Experts of a small language model: 9 layers.
Below are experts of layer 3 (counted from 0) of a mixture-of-experts language model. Rows are named router (the router's row for the expert), gate (a neuron's input weights, with its number), up (a neuron's input weights, with its number), down (a neuron's output weights, with its number) and show model dimensions 0-159. Each number is 128 + 24 x the weight over its row's rms, rounded and kept within 0 to 255.
After each expert's rows: a language model's description of what the expert responds to. This comes from a sample of Wikipedia text that the model never trained on.

# expert 46
router [128  72 103 195 125  87 123 152 180  58 129 108  88 160  69 132 111 102  90 156 137 121 106 126  82 149 140  85 174 151  65 121 116 154 126  75 139 138 140 106 122 170 145 119 113 145 131  98 128 120 107 136 146  99  85 140 103  96 106 123 114 129 119 120 147 126 134 131 151 141 171 111 147 111 144 122 159 163  95 110 124 151 155 136 135 119 153 132 106 141 154 156 100 127 176 121 118 141 124 124 117  79 134 140 138  96 123 148 125 139 116  98 140 107 152 150 139 133 134 122 136 140 120 127 128 115 136 122 174 147 104 125 126 126 166 144 159 134 118 124 146 101 138 108 153 137  87 145 137 130 109 106 152 115 102 151 147  92 131 146]
gate0 [129  89 102 118 180 135 122  92 171 126 165 144 139 140  91 139 107 128 113 148 152 133 111 136 148 106 104 100  86 138  99 143  87 130 189  93 140 127 127 139 129 164 129 151 156 127 149  99 119 128 105 123 102 139 126 163  98 127 128 114 118 140 113 134 136 132 111 169 180 122 154 119 111  84 140 158 112  92  67 118 120 126 130 122  79 103 140 136 152 118 177 176 120 117 143 171 162 136 149 143 127 120 142 128 148 137  99 146 128  76 126 136 175 117 136 143 154 121 140 123 130 110 132 119 122  68 130 139 140 141 135 102  96 158  85 198 140 139 167  98 147  80 108 128 135 114 124 124 125 154 126 118 127 105 116 150 142 103 145 137]
up0 [127  84  85 128 165 117 114 103 175  97 163 145 111 135  59 130  81 132 105 140 140 139 109 138 122 103 140  94 105 127  87 135  87 125 181  88 136 131 138 139 112 166 152 143 148 117 150 118 107 151  91 113  90 128 137 144 111 140 137 114 114 130 125 119 146 126 110 160 161 113 158 107 105  66 142 137 109  80  80 116  92 116 131  98  74 110 125 139 151 105 159 170 131 103 134 146 158 115 143 145 148 102 129 131 130 128 104 124 124  82 138 132 145 122 126 151 130 108 133 108 121 105 118 105 122  73 126 139 127 143 127 124  94 163  73 180 117 131 151  92 151  89 129 114 154 107 117 143 120 143 112 145 131  94 135 153 143 107 129 127]
down0 [ 99 187 146 113  98  92 131 133 120 172 128 108 123 111  90 114 147  96 142  99 146 162 123 123 131 118 198 140  85 166 164 132 139 107 124 109 108 146  85 127  91 111 157 114 124 110  92 156 120 124 158 137 109 124  92 150  86 135 110 138 130 157 152 147  95  99 123 126 118 126  95 121 112  78 168 118 160 140 101 150 122 152 130 110 124  86 156  97 105  90 167  93 149 106 102 101 118  85 119 149 118 129  94 150 136 130 126 154  91 116 134 124  77 125 164 115 140 142 126 132 152 170 111 105 163 143 134 150  98 149 114 124 147 105 107 167 109 138  99 176 152 128 151 157 114 132 148 101 144 117 156 145 109 130 131 121 124 122 112 136]
Description: Rare name initial pieces. First capitalized piece of an uncommon proper name at a heading, list item or after the, such as Am-eghino, Bl-ume, Haw-keyes.

# expert 56
router [143 152  88 145 110 135 147 118 134 119  86  85 120 117  76 131 144 101 101 103  98 154 127 152 132  96 173 141 133 112 145 112 131 191 114 113 145 159 114 119 130 158 111 122 112 152 116 110 133 131  75 148  93 118  78 142 126 127 150 142 107 106 106 125  79 143 135 128 149 154 148 115 118 123 157 121 134 164 133 184 118 115 135 128 102 142 117 164 139 127  93 142 179 124 151 123 111  99 112 139 150 103 112 151 149  91 128 169 129 128 138 137 130  97 143 135 145 117  92  86 133 121 147 127 123 143 129 148 161 177 127 136 136  72 133 159 123 115 124 121 142 131 182  74 134  97 136 171 127 120 109 140 163 148 129 110  75  84  87 119]
gate0 [ 92  73 117 122 141  91 101 139 194 107 125 160 179 168 122 146 105  99  98 152 125 107 131 108 132 122  84  57 149 160  97 160 183 118 151  97 178 117 151 140 116 128 110 139 117 129 135 187 141 144 111 144 130  78 105  96 148  87 149 149 119 103 105 117 127 146 149 129 142 137 132 139  88 122 122 114 124 140 138 133 121 141 153 141 131 187  99 123 130 131 120 112 145 144 130 108 162 127 144 122 142 111 115 107 147 131 125 116 106 149 120 152 145 164 167 122 136  87 141 140 183 137 127 110 126 115 153 148 120 159 146 144 133 157 128 151 155 106 128 109 106 135 122 119 118 137 111 110 123 124 129 149 132 118 110 163 144 128 133 207]
up0 [165  88 110 111 171 114 149 169 163 143 152 140 118 110 140 166 137 136  93 194 120 113 107 153 108 108 103  90 124 148 100 184 168 116 119 126 132  84 143 124 121 142 118 121 132 123 116 101 126 113 160 125 142 115 127  95 118  80  98 110 134 121  87 101  89  93 155 101 136  85 139 115 111 128 177 131 132 181 130 134 129 120 157 100 167 177 149  99 127 122 129 148 153 153 140 129 127 142 103 110  97  95  72 162 163  86 135 123 117 112 150 139 132 113 128 151 105  72 118 144 145 119 107 121 115  95 120 121 119 128 158 110 136 154 109  98 144 139 149 145 113 146 159 146 113 122 110  99 122 131  96  82 148 133 145 144 135 111 136 156]
down0 [134  93 174 171 121 134 107 119 130  77 104 185 147 130 148 119 155  98 147 122 136 138 169 141 119  80 147 128 136 156  86 130 142 124 160 116 124  71 141 170  92 116 135 145 147 161 138 114 108 140  63 155 151 123 134 175 140 120 125 111 123 137 131 139 142 131 117 122 152 119  94 102 157 117 108 160 115 153 125  93 139 145  86 127  81  80 129  90 160 133 135 134 138 159 149 131 153 115 106 125  87 103  85  98 118 115 186 129 129  95 121 179 119 135 118 150 141  97 113 118 127 122  99 127 153 139 165 139 137 138 177 143 104 146 117 112 140  95 158  96 135 137 131 138 163 142 159 158 155 143 145 106 133 127 104 114 128 114 137 124]
Description: Small integers in tables. Whole numbers followed by a space and the pipes between them in sports standings and stats tables, like 3, 20, 58.

# expert 34
router [128 133 120 100 138 103 153 104  93 101 109 146 143  72  47 158 119 137  91 158 144 155 131 122  55 142  93  89 128  96 137 129 113 152 105 116 124 137 144 135 113 167 126 139 125 140 135  78 107 132 124 133 151 140  99 155 129 110 130 124  74 131 159 100 139 143 152  99 164 132 133 125 144 155 142 101 111 124 132 123  65 147 162 150 119 117 119 127 132 143 124 122 121 107 149 126 165 138 132 106 111 115 134 140 156  82 138 165 147 143 111 121 135  99 126 118 133 150 121 155 172 127 130  97  74 141 139 108 178 137 122 151 100 109 135 142 105 147 113  78 140  87 106 175 170 149  86 130 106 110 135 129 140 110 108 131 144 113 106 123]
gate0 [131 121 124 154 120 146  98 171 165  92 111 157 145 117 142  97 130 131 134  91 107 133 120 125 104 135  59 163 112 100 138 130 122 217  74  97 102 142 149 171 172 165 111 128 138 110 166 126 109 132 119 114 126  86 112  82 144 126 107 151 140 145 133 130 153 163 137 151 134 147 111 128 155 158 121 136 135  87 113 116 145  88 107 112 142 142 160 135 126 146 140 151 147 148 163  70 111 145 143 137 129 129 147 100 163 171 157 130 123 127 116 108 118 112 119  93 133 131 118 139 143 136 127 119 105  91 116 147 128 129 104 134 111 120 127 122 131 128 160  92 108 118 136 142 139 131 171 141 145 106 111 131 135 135 105 115 178 107 203 161]
up0 [178 137 134 174 133 156 166 111 154  93 176 148  76 108 121 152 121 132 134 163 113 168 109 144 181 173 104 111 121 117 107  73 131 112  96 104 150 119 173 185 112 117 108 100 125 157 153  67 118 118 113 127 100 103  82 145 157 153 124 117 115 105 141 138 144 141 153  74 100 111 120 152 150 139 128  78 109 114 129 119 113 125 103 116 160 124 159  96 133 139 139 148 110 166 135 121 148 136 115 130 124 130 129 153 130 150 121 106 129 146 126  97 152 123 138 115 140 173 130 127 129  96 170 100 130 120  93 124  83 132 109  98 128 111 134 141 152  96 162 123 129 133 142 150 138 141 144 116 109  96 146 102 111 138  97 145  93 121 132  92]
down0 [164 142 116 153  99  95 128 160  68 131 127  88 100 133  81 177 143 134 121 129 174 113 161 103  57 129  94 126 135 106 114 137 141 114 176 154 162 135 121 110 147 159 150 162 104 132  99 141 150 133 133 137 138 150 108 146 146 143 165 151 107 152 151  74 126 135 133 132 105 162 144 140 133 109 127 105 151 133 140 130 105 116 202 115 121  84  76 122 142 130 145 134 142  94 121 117 108 130 118 134 160 119 109 172 143  93 128 166 130 123 124 115 116 111 149 148 103  98 130  96 174 135 120  94  96 143 149 151 174 112 142 147 124 125 127  91 117 124 107 124 116 142 119  88 152 102 134 128 123 126 140 152 124  85  98 114 140 129 100 148]
Description: Place-name initial pieces. Opening capitalized piece of a proper noun, usually a place, after in, of or the, such as Man-chukuo, Mon-aco, Nu-evo Santander.

# expert 19
router [ 85 133 119 114 112 130 157 158  93 129 117 120 154  92 120 114 108  99 127 148 130 140 135 132 103 119 122 130 160 111  89 124 157 145 170  73 156 159 127  81 118 135 108 128 163 117 163 143 102 116 154 110 149 116  88 100 101 113 102 103 123 176 151  99 117 143 146 151 166 169 169  59 157 112 146 146 145 169 110 138 135 136 148 156 139 106 139 126 138  91  75 165 134 100 155 140 131 107 143 108 147 135 126 131 155 106 143 164 116 152 127 126 139 102 110 117 137 146 121 182 152 116 100 121 123 189 131 130 176 120  96 112  95 113 113 130  66 127 124 134 134 133 111 162 118 128 152 127 118 133 124 146 144 136 153  90 152 129 129 168]
gate0 [ 95 163 125 152  83 131  91 127 105 131 112 144  73 159 135 103 191  88 154 131 154 127  97 109 137 137 141 159 131 151 151 100 134 117 114  95 120 114 124 131 112 159 111 136  79 190 107 154 167 140 123 137 114 117 109 137 135 117 138 150 128 100  80 101 122 168 131 120 171 135 177 138  91  99 140 145 124  76 129 126 124 142 155 108 152 147  93 148 136 139 168  98 128 118 150 126 108 126 127 151 104  81 118  89  82  96 109 117 127 144 108  78 138 124 149 132 133 154 128 100  79 124 147  96 140 128 124  95 149 115  85 118 131 111 116 154 153 161 100 123 127 128 109 109 115 123 128 133  79 134 123 124 168 126 106 155 143 150 111 135]
up0 [148 168 161  61 141 168 142 152 136 174 167 131 162  95 125 175 127 160 111 144 146 122 125 103  83 146 150 128 108 108 141 132 116 158 133 144 109 135 157 132 153  92 157 110 172 116 161 109  72 115 117  80 129 116 152 104  99 152 125 115 108 108 150 149 148 124 141 117  99 124 104  97 157 162 127 137 125 134 129 166 115 133 107 172 115 102 132 132 115 125 114 166 161 154 105 152 154 172 153  95 148 162 142 139 127 120 164 150 142 132 141 131 114 124 133 143 140 131  89 135 165  98 159 115 150 162 137 157 137 143 147 136 127 132 131 105  79 104 165 130  93 114 111 137 144 120  97 126 137 126 152 132  63 151 136 123  99 102 149 112]
down0 [127 131 124 142 110  91  89 165 127 111 117 143 118 141 125  95 100  85 111 114 129 108 109 134 122 128 156 125 135 129 137 141 159 139 136 139 113 138 105 139 112 116 152 103 120 133 126 125 102 106 171 131 125 135 143 115 121 143 146 150  72  96 105 127 115 141 167 115 110 132 146 106 124  94 129 104 105 173 159  90 152 120 115 113 133 138 161  93 147 137 135 114 156 161 138 136 119  87  64 140 151 102 148 150 109  84 145 156 156  57 166 134 137 106 124 153 111 114 135 191  85  83 152 110 129 136 134 150 155 126 137 101 110 111 150 137 125 191 106 120 138 141 106 121 125 104  82 140 146 149 128  90 180  88 164 122 167 127 101 112]
Description: Other and name beginnings. The word other in census and list phrases like from other races, plus first pieces of capitalized names, such as El, Black, Nick.

# expert 38
router [126 155 101 143 149 113 151 142 121 115 104 142 142 104  90 146 132 142 164 150 129 115 101 137  36 155 110 134 169 148 142 131 150 146 152  95 135 144 127 112  88 138 123  87 111 120 114 164 121 150 127 129 119 131 118 132 110  86 129 151 105 130 158  55 118 115 121 112 123 119 143  94 128  86 145 134 109 145 146 146 161 126 170 134 152 143  79 162 125 178 129 124 141  83 136 101 112  93 116 110 142 139 122 132 143  73 147 146 141 134 131 106 117 121 118 135 115 125  98 125 146 141 116 158 127 197 161  91 160 147 146 145 166 137 187 114 106 120 108 121 160 132 111 154 132 129 134 138  96 144 125 113 168 135 119  93 136 134  82 131]
gate0 [112 137 125 130 118 116 146 146 123 122 133 114 114 166 138 139 121 114 112 144 112 131 157 110 119 156 180 134 143 130 144 148 159 106 108 127 104 154 177  99 112 166 103 130 107 144 181 138 150  87 116  95 111 104  77 177 145 155 144 113 111 109 118 128 135 128 108 169  79 132 131 126 123 124 171 150 134  97 110 126 124 139  81 119 125 126 120  75 110 112 109 123 111 122 103 152  85 127 120 141  94  77 117 140 120 121 126 147 148 143 133 131 152  99 102 122 159 143 149 143 181 160 143 129 163 137 113 146 176  96 124 115 148 114 106 106 141 175 130  98  82 107 134  95 126 125 102 126 104 139 118  93 139 100  74 134 126 147  53 112]
up0 [ 72 115 128 134 106 136  99 131 106 125 151 116 142 145 116 136 129 113 146  84 169 162 119 147 111 151 141 152 138 118 161 158 173 148  95 109 158 129 114  96 117 171 129 155 119 114 164 118 160 141  90 127 109 129  80 147  95 130 166 106  97 113 129 136 116 128 164 135 127 126  97 155 102 128 144 144 122 124 100 157  93 112  77 119 116 130 125  87 126 149 129 112 107 143 136 146 107 125 100 117 101 140 143 121 153  85 134 175 136 127 130 141 121 111  73 132 176 137 124 124  99 119 164 146 119 184 106 124 137  85 168 131 120 126 131 136 138 180 129 138 125 136 100 101 149 105 173 128  97 164 142 100  91 154  63 137 151 111 136  98]
down0 [164 124 157 111 144  97 101 173 121 173 102 102 140 132 122 143 136 143 128 121 122 113 178 162  92 117 123  99 137 140 135 122 158 118 119 102 124  93 121  97  95 144 127 130 128 181 128 110  90 117 152 112 135 122 145 149 102 155  98 131 145  94 118 140 160  89 122 106  99  86 130 109 136  92 130 185 132 108 111 121 139 162 160 150 122 124 109 121  97 132 137 104 130 111 115 116 152 126 148 124 153 100 171 110 115 112 157 142 109 153 142 161  89 119  94 108  78 124 107 139 150 130  96 122 157 193 120 138 127  98 149 134 164 121 102 124 131 107 138 190 146 172  91 120 178 149 117  99 155 152 142  99 125 139 118 129 140 177 115 149]
Description: Table and infobox separators. Pipe cells, colons, list dashes and invisible coordinate characters in tables and infoboxes, plus labels like Coordinates, Location, Starring.